config.yaml
num_hidden_layers: 9
hidden_size: 160
n_experts: 64
experts_per_token: 2
d_expert: 128
d_shared_expert: 0
hidden_act: "gelu"
moe_layers: [0, 1, 2, 3, 4, 5, 6, 7, 8]
router_score: "softmax"
normalize_top_k: true
routed_scale: 1.0
balance_loss: 0.00707
balance_bias: false
router_logit_norm: 2.0
router_bias: true
n_groups: 4
groups_per_token: 2
init_std_router: 0.00963
lr_router: 0.00145
num_attention_heads: 2
num_key_value_heads: 1
head_dim: 64
vocab_size: 8192
norm: "rmsnorm"
norm_place: "pre"
norm_eps: 1e-05
positions: "rope"
rope_theta: 10000.0
rope_fraction: 1.0
qk_norm: false
attn_scale: 0.125
tie_word_embeddings: true
parallel_block: false
init: "normal"
init_std_qkv: 0.0335
init_std_o: 0.00883
init_std_up: 0.0335
init_std_down: 0.00395
init_out_by_depth: true
optimizer: "soap_variant"
learning_rate: 0.00633
lr_mult_o: 1.67
beta1: 0.95
beta2: 0.98
lr_head: 0.00826
max_grad_norm: 1.0
warmup_steps: 200
schedule: "wsd"
decay_fraction: 1.0
decay_shape: "square"
final_lr_fraction: 0.1
batch_tokens: 131072
max_seq_len: 256
doc_mask: true
train_tokens: 804600000
max_steps: 6139
dataset: "wikipedia_en"
Below are experts of layer 3 (counted from 0) of a mixture-of-experts language model. Rows are named router (the router's row for the expert), up (a neuron's input weights, with its number) and show model dimensions 0-159. Each number is 128 + 32 x the weight over its row's rms, rounded and kept within 0 to 255. Numbers have three digits each.
After each expert's rows: "gets" lists some tokens that make up at least twice as much of what it gets as of all text. This comes from a sample of Wikipedia text that the model never trained on. Tokens count by the router's weight.

# expert 4
router:161191169198119116179147082118087114215131138129142150089114112126160135127108161123131080163144095146114135185128137092101083105102169116134159112075170163116081099163130092184186086109129208135106157133080124176100100098166123111090156123147047141090132129144088110106120084115170074069133112162151131088135118110130178126114071142127111116121147202148173089128079081149077114103129132106111083138138128126186133099174150118162159105129108157059131077157122151120180132128141124
up0:111140133121143066153129160090127107165144093115071171156073088087094099140126138128123124135135139139147159100100136087162151115102111108157056124178123131114141149112133129139150117119134109155147113088067138104161093153155080133105068141056126155120099121139133123154100138079068182068121105217104087134099038078128136131153138176149144136142105102136135166120161127143198121098179139200094114132181149050120090109128145154147162070145183146113172122147136215146134147133163169
up1:119099103120142096124116103066119214150111148130139168120151182121138087086152102058151143135157146074098130135148106144093144162204109167140187174079126107103102078149071167137087125139095135115128166145141140132129115137181117090098072147165128130156120175193144117099136088128166083176164102075082130115112202164081141179104165165129139118132143092125107141178117142171149100128109101111145070114166150140096142114156180106181090127165211112134139151114166105129146144165194161
up2:130117203117092101139096090083164094066117135051092106130125166137144133119129119166097128138148150147101096090130109140095129087063149164117134157135147120091155111176107170121134091092124163136165093090114141102116157183111142113096099093110144137093094162134128084124143109115092098124199071065066106185111118157170144150094094157208157124078107144186125052082101118115087100156088142191148124122122097136147096122158102093128099179129203111185098166114119175127105163105119105
up3:104108140141103092132092150112081116075099148152135095193097120136172166118197122130115162115194114133114062113097124138074088134081151100158130100117119164117124134144114177116145178137149104127114129128070127157154098166156098152104174125164150136130074074072123199148144144127122132093118117144132151136122124173169116145116128087153066173102157109114109148134128106157185095100090134188155176136038126043164091095084129135145102200194162115121192096153157156147142188129149118
gets: " (", "\"", "(", "”", " =", " District"

# expert 55
router:141088098087136132151141118144189109152166124084156096124122125077134148091095197166108145099126117121134068208155096117071163152164142087122131069161151113100095147093121129179102099168135112140179088101129188090128094176129109071130125093137135125091146161179138125173119172092109132103121127068153108147179145101143120089065184098117098122166145132105115112097126131176156166124131119121088071090143118174135154137124122108110127132193094105119175061131031173144141113063105168
up0:146122135106079181077056128059140160099135170168146125127103116115164125079159163104178094135073071090063155131058093110081123110139135086124149111123112122099073082156081158068066117141130138116138135158098134093131182200151145066109215109108126137115122157105107097103183118120157127147189114119129077123149136154104138072111166162119091149074130133151154155159140099152128114075181087117102127117102070112156167101147151128130200133122151107144124105139114123131124166096138186
up1:075129153140164104112122142110111126182170143112110138076138078110127150167110115102103160164099084092076110107087182084145185157131134089119151217066171106123118116129103095143068137153194183148154176133141131150139151100103135164126159169062152168144100146109084072118160132084055157063134138134131141099154139108094097069144154174141072129137128100152121139148158082096111117103085120156154089141166086133103131104130166056084093081105120144117124128132100072113065085136102124
up2:110062101115094159166156137148154150106112166096112139198095134112120114113148140084113081150190091091104150106100110116086121156140138119172163120150094102123100168081158148146133142148177098124101105165107201117166092160184081194138128100108122182066111172054082084122179104112080106055083102155126146141122129178160155129146133083087095125161116108112115139092118107181139091096109149199140141096145114159119141156104124173198147103145070142134151135150137109078113158193158130
up3:079120107090113110104174090137103156186138121138124162143097079094118125118173163101149078117087132117173150101134160137068176206110118150162075094173109166111098168138107133109196122147122137132106095124097091069122174100140103145107148140102171147119134143180121167148150076139082123085106088119218094088165128184177094167106090108045085179140157154154120192140149102116099130164132143144137123087159161151189162129108149167134161147100178153117156151118104161141061125142132139
gets: " as", " at", " in", " to", " into", " on"

# expert 0
router:161136143161122156091117111152116151072130122096140160120151146093152130085125104148146172174155073114132055175136139110145071125116148113132107116150126167143139150118106100121043121083102147178111132133182177142072093125132153156134174157117145139090101115189154113115123097121181130102151121028125090112130146139133117087055171081104133148087157134144099127090131130133100072096138161069106105099139166151099038136147113129119142189126155168126143238144173122133118120046141142
up0:083116068119090101097143139120148116146110120110106139143133099135170163074109124151119086125184137107135141126120118163107037159136128101069112171171180107173109147148185143126067096111144165188103125155190095188114122087111123115103121125167080135179176086146197159134136098116122075100126091160111137073120085109074151117101114073089119138095121140054109121167128128115128156112137139119160117122092132161089098067165135131126152132096161144166159133211167079137166073184081140
up1:116047136116142167084162145084124129107196158118097083166170111093140122108137114091104127111112107098137143171123168076162113193078082143120032068132154111175091136129139134121165149101176134117180183130120127101113187150164148089135111064119135172137126107154153081142158133110112109133103158201202119138129109065176165154150140141162106099135126099118108187141137180134104120173163109228101132098161115105132101095160109141102109119147161163140186121163129159111129109135157157
up2:137143146167093130123120050170100141092191093141063137123121099087113069129113062117075169189137104187102150132102149159114129136070090166160146133141144164130174150134099139172107085131174127122166151102112159182124102095124138145129127124115154116175077127129062141122109074102138160139117071130183059158098124192153124106105139142115162127118121115166145135130088078147134156157154185098105127159100109125138111100129104174081131157072092084165154099077102076097106193187105169
up3:154164104142168129081071151149128195104135142100146169095145117145142129123117136136136105139121136158144100093202094127125083134151104088046084088167159153123109071167121102127124134145135150134134104082142160137141197075072148121222116116163145130167114163114163140176119075153116040145103103126095124140114146085060140175168145180151129129143135175156101129132129095086088143130065057132155117107126138076140200098145123155099177149130151122085119174144127194077119148145130112
gets: " the", " of", " The", "The", "the", " Of"

# expert 19
router:129113138210152123042117148042071142131098138136125165154073131094169096136119169188109115175123092129193100132131142108112092137061134108135168132125145113094143119099094207117136121143152115189101143115185107131202090138128082117111154134129156148111094096143150147136153139111116152164122137162121216175042085092123137135159126117103118159155087142124107157100129110097098184152113166148071125116125149130108142131043077171109089152159150117170176171114116128119141147093103137
up0:151128179134148147109175144121077083119123076113065178136169090123174093138101103132169107157089135163111173173116052127078125124139191157148115150194152108075081139187191157166144135095127123158150143111120070149087096128148095108178147159080111131118146150137111098135111156093117169132141172133132081105135142075158172097127112086101126141170129062079159153130131115134125135126068116145074122149123114134050136135150131167148113106122237123124114132117133052079131146166132095
up1:110124131153199145176173099119141186093129130162137096144096211149146102116139098082162108196092093102153104105127198082070174161141095145131152169028164176141121089146123190070147133092104165112128145088126110096161102037188130119107053107178145151114110148119113122130104092138106142124110140151094106132097111178133127113147151129140144170120076125156121146146062134118160143074147129165104114119113163154123064163182148152081173135133124140102122140156096120126147105104141155
up2:138148119130127125122097091116110147180207090172169116148120109196173149132187116143152140066156170070105137115175127108124133086053076122102099113106092116098155133087106170075111115108113130175109076114078151150088110125112139142145099144124155132107172103140142192117195122130082183078136055108114124142096145072120089106132141109135143118106182092142097119100130113119121113149089106056130149165089149136189130114122069149149140109120121144129184126100215176188158087143101155
up3:122122097087073156121140154141140133168144109128180168175088145185104123108139152141113141172120177165120186151135080178081115100170197098146134125128079146167153097106106117107125119100146079126098136171151099119107140134076148069117189142146087196116134152122106120133160136135063109156100097125090102144160058141147094154097120116080174088112137155151146130159188122082081119108130137175045160080185122146160062093150076138162182168097072171140136127152104104086158116133149135
gets: "|", "-", " |", "d", "id"

# expert 35
router:113160135119144116137113122154148113083108148199071124139117153123121121119139146135103070102106083178174103113084093129111241152133152096142084169127150114149134130103173071134108137119097118147161058118115131167180113147171175110104188162131164200080125102127139156112143162186138177160152150091116123142076105110115113084118123072082066110201171178108135089102116106142196095106110136124160200127156121119149139117129085140113112118092080187108146119099129163133080117073136141
up0:091072092123161130131124165164132107177123113166120128128189108080110099155085103122095128171157122195093115157136084121074160086163102218128128107124145162165133127103158088144092157101147131113147079164122128131114094151070132054176119168124119145142155152114078091105078145123099134160166067157114115135148171126144085155103145118152204144164159157104172135113172134134137106127118160184167174088184196101123145171104104165149087119170108140151114159162146135153162065115158203
up1:124125125140165128113138134131104162167101137215129101187133136163144189192115084129130139108171099162141144094146192130119147078199155121109162200130143194145186191147099119084175156096119086096137127109143097144159126103154110113141074101140130100099109144134142172162086194099150086157109184116061160117145096096098153137109131107158089128071141120158134130119170098104148133097083129130140128147128112151080164153086119222150127070137138103129157159087177110074118158104081158
up2:134071109082055169077158121060080134111139080077127161123099128124133150180171171109082100079150115128145092155088114130123124089104159041132106190160143126103101148162081113093155139113108147130132119108130155149077079170088094075168117116082126120119089086137113072139142100132124175058099113163104121157125045157141170146121115210110127149118155145140157146165128177095158107118117104106122124097185128063140092139088154140129124100095169131166128146127135169179085128142123180
up3:154117154118043110162078103118196150163133165090083096181132133148146155123104129092074147096124132180077109155101178128173127092115141175172164237101117137120063114130139109114100145135167155102137165134128065121157093116179103138139120127116099188101100111134114062087138156140135134095162155131153174139154090180152129156169131133120169109083152082165173144120128162162088116165145080157146104157107096131163108133138110122168167144074146119073113134094106127106155204172119178
gets: " to", " by", " his", " its", " their", " would"

# expert 32
router:101085123119106123137120115112126120103102157155080104162119139124124183074167120080105156118155168130123095091147152110157138121142092151154112177155174163111137146183110127097158102164163127097131069115135139116123142159105116180150183096112135213101132145105054124128072159142120125083139114143123128152103100141067098125130137083121192127148136151143110166159174204101103134113133139142105210104136132075117075157131186092100135152140154053112084142100069119103172040175143043
up0:100148074140059131148128135083129150144166151078041117169102125088137112139087146173081122137144138176145124163128139063128152171112120097140163109122087105085141128085169152129105101184143076091128090091189105135183094131183125131116138096103136137109164149131150125139128139166103188113094204146131155092159132159145136111147118112106096170161140108066150084180188109103124090154111132141129192121174091158165125178120140100164126172107133158065050150146123155098138167207132157
up1:193113055125125151151096178096129080140116091078115073130134103109140145092121106065131145104156143179098121114133142170161158110129149146183120120118056111157133138116120144113098129143122142108132141128128087102057131153141094168165131140081172136038080138114161182148149084090076170180121120142147169090104092137157152125141111147118185130064179096157094105083160178130135078123139129171134160117112135159134068147133123043087142117101153091114198083181108154100125094080142142
up2:105120188143134056124174135145124056121168106120139177114134111172111110128100085138139136095138098093146125133057149101124131065119149148164137111089129137119135170154133130129111161071124126221153184136109070172170149141140156128134214123089123052121101085081124152092147111155057138169162142099087109149181166113165121113102123113127175113169145097167136141149136194120116141169192202152109151094131128114148075134106145161134149131099209153145136101154128098173167137105159132
up3:131088141167155124113094140121137127146097153088191148095125112063154092028116102105115133160092072142090094103143117046093142114174116156147101093177107136113101203096099121100136137137112136167081114091114154097127078163090157160085104099133098100096071160168148095125128114133130136150048141126152102119108066136111140144081159087093167091105121118103129130135128128181080083180188125130123152155129140123063048140147111129146124108140114125142160073129100170156151092191157084
gets: " first", " not", " also", " more", " other", " only"

# expert 37
router:150068189185121115096156153134099150201064114151111113110154177121087145128196140062071142108137129139138132154109071090146128167106119119137137102168134116130051147136117078124153138145144122090088161082123143141107106134134052157111149177171105167096139074116157114103117110086169140090141160106100139102127128150074113101173164129145131099111083184179159098155207119086044090086110119175134084172116113082066112131138117122119169152116156127121140157150097131107161094154084136
up0:165142098117082059049039114133129118162151126149103167129117142157120092099144080142150084119094153132156056117104156079159173086137112085120116083202119096143090095150123113121153134088088106158146111153114080130136122151132166099146151168187084136165117084105137103165198112154136151129065144135141164126051138112113181081126179129105180182119119160128129127144119140155069110143085132128152085153082114106162116100164114129083163108168151086075190160174129157138151109152110127
up1:168123115119130128198135134128146125169106127100146083164164178120163147134110137164152121100141145136083078150085083161120132116181120092084107039154136152109120154122114107155150104157153071107149214098120143114077102112095105075147119140145101067076088144167118164181108098175102137074162125132180148093073171172131092064164134103117125159143111105161118176121123131124140097171162092149170076067188063176173110151154142121125102156122104099133167161115084121144094073148114140
up2:167168184141111202108124138129146154117114101067096113205131165119172194069142115119139115087160152128116103075139134125146126114110170167131148126159087159086174133124108167150117184106095096121164141134092100146125130054182128142124178142100110134120133086149190187106120149110158171117146154084106104128186132135149125201128070185133118096131134129139161112092146162097100135145133138133154142101128234103059093140084135166155188159141124096188109155107149167103098091127121086
up3:111129139169062098142092208156103146125158088119076068125133117113124115112082155099163126181183128214166144186071123152132122151125140087145125118118076154187189153114166110090145105189087106131126174140135168118171134144106122095166114126114067143089116129092084140169087161118105107116061145138149152106193063130099206140131123125117111162120118182158130104126129079145124138078151152195135127133122123135078133114112055141154114125106101141110148074150120137102107156168065137
gets: " United", "ce", " ", " the", "th", "ne"

# expert 61
router:122111138081169113105206151154103098146082088198106099107132195078133111177057180090124119159101170195099181114074172071119110135126143184113154105172125122147070102141144051150101093156134139129122146113102109058091206101142108079189086134113114144129149128120149100117131135080155125141161079098132114155174134161142101112174092116111111135122203120108108141096119167129093097121125092182129112125146165172167140110162138144132130111145129115146182052156158116127123146114123157
up0:163127106106116144118118115154146179138096062068081129123095143146056117081153113079093166134131071149100100168117148136176089144076136048139172137125164147155115170148128170101127137168141119135143078099117104175111096068116092156154111155151115112120131216082130122096126070111046138125127129094100159143156134076118160081100086095089146102081124094099067163195143151146129103116129135193139170150097138128160118126131113131136098135064129107148154038133136158134089145162115086
up1:168139165139126181147123071135146101115093185057119102103100115178132109074142123129142138106169152103067167122103104128168127132046138088167144122104129125125132058107107157129172168095049190180083088133134145137085137162114075151175081108171129101150160183124110112085080117165146141122165088136084139162105123111132103196116130171121072175183178160150121134151149099193100143134138225111132120148106124123134137159153125119166106126179113142166120159145090079154136133136112131
up2:086146130138148140120119116181120119137143110131137110105099139119179086118132153055104147095152145122140138129115121144123110066139130017079127134118118120075126126158136050145123093116161159182086119105159118021085125121176144156161176149147110113099080159140075105156066165073148118140110131120118094129088144156126203125126083138136115119117160113171037141140166123135087098118120078109129147112171171090121079061137126090163111056105154182107122167166139167149116128103129151
up3:130150120124097127123146124148138169147125165150130141152181150117134123161157165195099132104113105093102098072066127097165149137161186104197099075139104164136187060116106089095105112134133079148122102163124109132133110187086190143068135126175147038147146122104132115183105112104095124163139179110140051089119164115154123130136095121185154128176154164154117170116097198134107170165117154130129081099100123111098117111143179108136087118131037067159104156151122116157167125134097164
gets: "c", "z", "x", "ton", " University", "ley"

# expert 41
router:133160135132142137121081114159089134160112113113132175125174086055161105141121151114094165076154079104102159173081067141184115134111176039148133118096188152126125153129134125156079116038115042161139138051131167167122069131120155103143110115169152061144100106122146123137112123155164159158127176169117142100071132118148125127096155115157137121162093076137115123140144145150123108176111147097174161134066117128153154119166203099171201153149126131142144083116115123152109114185134145
up0:079103175191167140121089132109108101118091147126106163172137117096109076147173146135158163166116080149107186097081094102129071150102171089135168090108078139090114094123164167129148128077198178104145114121116110126146106102130116150171154166101154139119108113123156123177114125143131152091086126120111052128130104175105137081123113067138123181170083107081203124116104080167162060143110147171122117092141174174145164103083115112076185177171133121123115138124129121183096186158109099
up1:129138148101152074155104132124135126138121185151176113115126181146075113131098108148111156143123164119107142114203144128164111075133110184145088131175127143131125122087140108132168127196126188123135127142103075113161143168181127132092128190127097152126095183117131146163246127097142102058138127126123079141184127149174167185168144126145112086099154071146086139129116152106117174135175068182128074141161114146132111120102160175063137086099104109070110171103155136110119089164175096
up2:113120150113067128176074125130149131132133000099084105099147089126145148084074108101091129123142134134113124167101099119105090121144128136138110151132175172100178120045064228136118089100130122130121086109178073108186131169095169120126119112123162141173155140126159124096078139134117120203125166124098120103118148119150130137086187102147173139143148156178099161090109135112137127171159131122118110097143143128154200123103193162153130137173133152169086114125151164201136106126123101
up3:178134143155126133255125153093136147194116084124070153117132081111135121085147072131134111138161075111153133146161095161116116152146152157135140173179175159133172165055150090115048121153095098168119131125143112113138111128141105096175160092128104103125103155093080148142124171125127166129182149116127158089117149144109068118116187085119144105101128135154094159157146090169146143097128123126119135169085143122155108177176079173117143157125011133132157175143140129159130180131141172
gets: " de", "h", " Le", " La", "ba", " Ja"

# expert 30
router:167096103155124210105102138082116118074121117146135169107142100155182150115099198123154158138104070098138142164142147171147110147123076127124122102138153117126142123157152050137226104137127102151094114105050188178071189142109067091121143093110112166166101130140134121100145136105173175118094155150082158147116148159119164158142156094183107135075108083151106120089151133080103123111198149143088089116127150088125113108172062170131106138115118097107160112111148081150138182148104089
up0:152150082132194123138193057176154112118080045099142165146127129122159130139080136090128078139134144115116160120129139145141151147134144123125164135115150141088127077135088111075095161114097129096172146162144131133161147121163138136100154153180168184046095158162158114132142093156135066122128151121102137131131113165137174137095096080144097157139164097109074146135149168088117069118125144148171084214051100141175153105165133149145120125171084121126061071160115206116159169150111135
up1:087142083079101119096148106170210152122110137128144148154147093132110081162136139123163050151153107101126170130081186096137120133140193088069120133149151157168086171163122071127172158154138144105130153051094155112090115129132133113172114144158134143172123131154107152168119124161118144094122153121171131136078173155164164104090157150157143113185092112103092153111107104132105090054165111159078063087157092176112110160159070158056099183136103113124088109111107116078148141113180115
up2:174086054152121108152070105073157173058094157161161117155112127160136136101155114109097086086106104132138146069116083174129075135107138086092120136090128145093159115166158146113085132171117137201100101156133139115087146159118092153142103109084149143150070123119155090138122080143139192137151249105138120170125088136091158142065079097150078139119133123144138170183091168148128090110150082127147129149114201146122150147154074132124164156136117172130154171117125075117168130135109138
up3:153119145132104148091088144190098083089140129102179100217128122133153093138199129098137118097126122141131114164159173113132144090099146121150093182181151127122109076073139104162197126141123083180113155100149139179149100129128143152153150178085139135123085124144124160118140130180112154082093146158121099177124104147132140114105116151144182122188126166128165156158128201186106121123112124156202105112055171038151089098143086110208161082097162174119123125143144114129102133155116156
gets: "i", "f", "u", "{", "a", "b"

# expert 43
router:073114103131107117097133046126089102169104142151124092126115096122117103135115123134062144105159144092164127119079101157132107114098144115138177140086133132124159104164130145077126096124090060120153207075117109088154120080102178208155128103150082080090105136135163132056135158161071129169079117094125055123119098112085069116084104102120151156154121112116161094140189148128154140134140127126111113145130149120156069135137197170211129176081083117125152104106098191099096148097113130
up0:174125099138161106103156107149173145112116159181133149208074150125139144073151123088140098079092104121115157071181115114134158121116142142082110129103220074103124144114120122171080161095093192131146166143138124108151113119132170175174176123138144129217132170078168131106116178114119143137116202173137150105127136164133075150124158152128126140156132094106174090111112136132166161080114164170133157171110168092124087088150138111144081138134114191153171184172088093160084141102087103
up1:131153143103143075052121169153133158125077122218131091147154103141102133081108177134179105142083170152108183099092176135112119132085135102174199172127112151122096067166161107097079168133123085141104142148084118111179117113095099165180141168089121132123129132229155136184200130172136103158051161168131134154104149168117149147080082147092148157126157131136105162173110112105107153127119153097139158122143127146120154155145132107097164101156147100111073131123110187166139152105136165
up2:125153086156182134125146108168152140134118156105151104144082124112144113146115062132126056132124145105117128061096168102092073147182126124136204103123086141130150132139096133142066162157132140123168075136133160140144147102136133068122133087126177166133090192199197129068084133157172118149089125128198120178181091115096114116169143126166066180119138147138139094079107158160145094067147157163159088149147106110137083162128132072098140106075083111128185093114136129166098145161139095
up3:183113160134124187147110185138112101154208130149162113131122176174161197086145088104157159145107137071054141159113091175087180164134153165169100086156121142130110163107114072118146108135137117086123128184102085103180168127086151080125097115129105151181126136159144189168122126147125115105105085139156139150137120180170125064180150073131097079190149179106161164136138154071102180091143126093162159088145109099108165134182118104139150123152106118131109120122147085133088154139090089
gets: " and", " New", " or", " October", " September", " July"

# expert 49
router:120148073127100210103140187098186125090138113138164100127145191135154127135109178153100094114150126111129143083151144137156130156151132099138126142107126119183081147127186179126108223104103155099147150086097219117146154165156186085094108120101141070175181095111135111075146119162140113153129167123108085137069114072117137107082143114117105081140140076116138141121146111153122140162074128109135135106101206130153117131127110149202180140167121165159089092114195157137140107144143184
up0:142152089138089154110102131194106134176110154178136158102104170134146216061113134107138128089086128168128091167133140141161117128111099103098168071137134107121108107118106100146116189105120148122176129131125191120117090105161113128100104079129117124112091146138120128120081166109171063153132131130086161122106108054123122076130154157119167153117163120129063137153136117106113151156123120091088081100093132163134176178181152158093190125100127150153187160150174176029119063159079074
up1:103104117103125064166155084108134100095168137124125129142166106148136165131103118114117114033103113155129103124189139127163137173093122124131070191118131163116114104067170140198083174154120098115149147179083125075103108126148095151130182115145033089112118111117135134173106130144155106163146084121078124103126114117093141127128136028106100134127124174126129175110134126056134101112146099170093114112164151185154089144184050068159138102170143104187129142143115168152161145091125129
up2:106166121139138145172096163104075165113126136162145117096091136191148118058054174111140157140096123123171117178109135143146095141114097115068117121039113173103120127148122145191114126110118112155120142115139146179140100123161087051136088141040143081166149097109155141161159090165168180147164084135166123099088157150088156174104098140110146105153146117097161172103147176145197134155128116155081138210130141142164142161121135142117151161193135086162113164172129129195124136130145155
up3:112153203120130127140144116128144122095087070116137100067063146145159129131136042138065107112146118081132128179218168116106120109143107132184169157190105125103180113117107152092116099158139067124187112153168171141134171126114091151129176176143120151111182111130123141177100162107121075109128157074097193132136087131108118130118103145177079119122131069112101148091075099079162110139097125195156104180137122110099133103140163078140098114169157130171111123070146103109098127159162134
gets: "ma", "ca", "te", "di", "to", "ni"

# expert 10
router:051104149117113131136102161160145106119132130097098133169112106147155150120106129161150100121121142108156163150081086143105151136097145170120154131104113167076103097063053110124100131102110155183130103178050132161121146157119119105090099098118125093176121090187179130101125096136111097168099188071170145124190132108093128139148142185193163116102136127129101154148128157179147120101122115093178039116146142146144044135140116089190086112098068142125159138138123134224129123136151174
up0:177101108139103113097174057156183104092193122121096156165135138156108158113141174162157131110114086162114110109195115159154177152105183149127144117088130107129112100114095100129131143083105048177121135144181164066121126090129153107199140183134110129140141182184132171153122130150126124110134099158079147090163129099171144154119114122153091153116166109139164157137145116162166077164118203117148098158191142128140103114091175180091101130126068169132046162113133107171131174170091143
up1:146109084173160123230107057137099108108143129156167142159097187096100177101113152157089122139168101133145156122104137113080164131163163130155095136137110128080103162172115125238044108074096148115132116093168181130176172065145127167117148105119132086117111136135064094135105101094089108142120111128113179092149172099102121112149112097100065159128140052134120087125063117161092112190086126171133111140129116148117118153113110134138142133149107109100141084145087125117140132113128062
up2:176164093132139062112180121043108128122138176118103111137122104187100124164123150190119093128148147165116171113120094117131207122126094127132099121140129099105091166142154192149095147114136172132146146127151127142085156133152118152170094115152158098170179141145092150163160173097153134185108081167114167104079129142123161159091127140107163153169186064115120147153167122141097085122179098176131196114104083154136090135168131070062115106164131178094098138188149074082188115121132109
up3:124077164090111113128157161137164152107149091110116122104138111101102137154132141087110101190104175148135133130116130093123149117185072123150173083099145164169133095191078131162148111196113115121135168109079153151117163101096209083148092109143132092095161132202056156124089090125116112109104097114190092045127109187173142163182144166144136137125120096116128143119117123116084104125136157129105119118152110069161189086101143132089144088128064097134163152093143222134125120156164085
gets: ".", ",", "—", " and", " while", " but"

# expert 58
router:137112207088111165108104111110098174173137081102133144142097156090124123134068217139120087155102135101196138163132054157149151167103124130157077069126120130187105142076119193132145191108132170141142174129132150162116212140131139104124097129131145134154102105167147127114161097107126164147134146163101187112159158156165154166129093185148083158182131140165063191125116120106204147170102168117110175146119116140172187106106105147104165132131126151158120101139097129132127111117116187
up0:109128147109096104109149097127121089181119113093150117143151068157138152134121128161124152143135113162138116131123104135121142122149145138125146144070119164096155109142149121121128143064131131138164176169137118092115161113187127101148110131138170119106204110165089117153075117227155146087139164068166163168143166131078164082089108175160150125157168153191158102120136144148147127069144183100172030137104180153118125173139149179088071092122141070167128163173133154137099157119230126
up1:149131085117133100113154125085151152120154140152099110173108118190099081138187103172147100123123144162114157126185131115086141118155169152116154136134105107156149089107153169194132127112112097096089073196099122085119117172078105166146142129107171130156084143167170126158151118091139132094140083121072136109091109092135108104202070075100133141130084149163104193143114133154107081132073143110167122154142101076040187085160105143129124148056115108212100149126152109119142055134118105
up2:104150128172108161125119106106133114130165106107194126165090161169120074141149101101150061141141079169134153127150197114137187132101230131133119207171106118094127147155128149118083075099141132138149129147103111153163144075133142154159116160109161104148121106117119100163184128140135127131155113134115216072115148177132136144146141084105172045160089145097183090093136144128126133131132147119125088117142151139220129085148101084060055121106137108107129129171104142116119085079179114
up3:089122117094084098170097079069122148159179167166143132121166180135127126153146091165186148147129142099173111150121108116082137131160155118162103085160114135167089176166122110160140094065123132129169145127213128134105131133159125128179109089099131081068119083109119127151086154212133124138116107114162128085109085086136053100131082113125168182085079103094116101181142174119123104125187173138128083140106186125111159148161122161116158131122196176124091069147103105109132098120068133
gets: "O", " U", "E", "U", " O", " D"

# expert 11
router:177110173086124108177169168112130147132120159126166086116121127145105175089186141111104141167141128165178160158110160132125125095075177155137088138122122190078132075095147128072137145118106121151129141086133213104104188179099117114086138128133132143123076150148128144141081095063126128111139102076150121183171136110081089138145069132164095102164138160107136140079144103156151137171144172111155081133118125177081153167134131054108195112103095179146103146098037166128115138175131162
up0:159112140169118156141146166094136158140140139134167087167136119099124077106085096103161104140071132107126121060139069172094166118139121114111104130093131115190106102110089147048134144112089154151103162101163131079120118176108113160117120113086070077091184153147113195142069131157134066104091124116165127161104176177109112132088107148144173121120106173168167069184147073123130119130088148118187119138067162066087126145166073123136140151147160096114059169149121162107146092143081107
up1:116078151120124102078153089102187117095163148153088143087159110080059164133105127108136041178176110133200143097131122139136142115176151145118155089146093109098173141211093119095106188108169192119115164105138151161100137122129137131131162091173130095209154143159133094133110138133130110183162104141138103136163085135168175108119111138117142135172107093174117135084108104104150124121088128176142148149159111128167134206087190118046078117120109117168163167123175113119138143097110158
up2:122127087092083084159105153164090218116149156141142115064122182085133079138087148176147119150133146127084103078085073138104094164134164140127168126114133152171125160116114086075177152164086103156183144108170149129122138176141093084114129167169085138152126129138129137150119183077116142124141093146119045141174143191141150127113149176135101128096117167155111050163146076143158125089139143091138122084159107119174097177168096164130168080130100086169156142157135114152106111158160185
up3:056132153201119080123127114105195141045126126166130135161138164075111167173204141167151142107095107154160145119084144141147091095086122136065107118112143108106046033153102184127122143124115133114124110184171108143137178146133147196123170117156205099140112118083152149162112088128107141090148169143134145205143115124107134108135137053145134133135144135139104122096133115163116136083155101131132120115094122149180119187083159112116074152106148081120192104149136112135111166104125133
gets: ";", " –", " —", " -", "\n ", ","

# expert 26
router:144102085168107093116199100121103123146148091161127116127134122091113138124116110149137142129141121098139157080133130103131142139202168102152171109110055044133215118122139166099118139127167133084119125122120083059095081124112111074144169086078150133181100138156076144131156122131105111132154132021121165127142141096077138137134159080116130116169119088145129132108138141138075087114094108136033060131131134129077078149138097186121109191094108142094108084148153184084108145097132117
up0:115160148118178094123195092174158153139120136073116138113108136093086089165128095079128120096158179104125168103161134153162110101208093144121116149146121163136066117138138087149131090137079093138149148146122091174125204167105108161128133154162123106065120128179116177101083144135155084076157179092117091161139109194132169087104156124094124135118102121183077155101115129105137121103059147124106124145130130091180074165153130149109117193139122101201086056130142167110083117090099093
up1:105150183148067112164098158154177146048137103168099103130117131149210145152121100114186163116141114162203070166181094136108089173136146129226111143104112068116109176156122111181131171164126157138154126117103153121132110110123131096116118153127077076112131096138184141116168122097129141138072155129155102139136088127174151116128085115147153107132184052080157077178144083171166152175174116170126129108107121098161152142124138131163102149142084140151133081141110154106069152098130094
up2:097137069169209157089159137102125180083130130113117185102128132118140102101077162148129147134132165134140106144126132106160131139101093134120137136084090111113122145136116147141223108086127078141161149148134198123169128133137210163111117154167063205125128148138154182175151121126111129093127115127156090131127176049112103134102118121112156073161149139159168151070085181176119098191088172093094084131137078060185093160107151169140142170138116146130081155124163151127138143108130138
up3:107125100096123074130146101077122149113158117186112122158152172111124112074120148154141064195206096140112117146171144117114097155119116086130118130116088067129135142093115145148176199137119070149108157153160181122102128072118123094142125140119157084200103103065142212128085087070075170128153114134146130175101130141177112124085113128136176116090131104179131162146156117124140132073163123142060142160151136168134119077088123119087146123121134120139139090136033124116169124118080071
gets: " in", " had", " has", " In", " have", "In"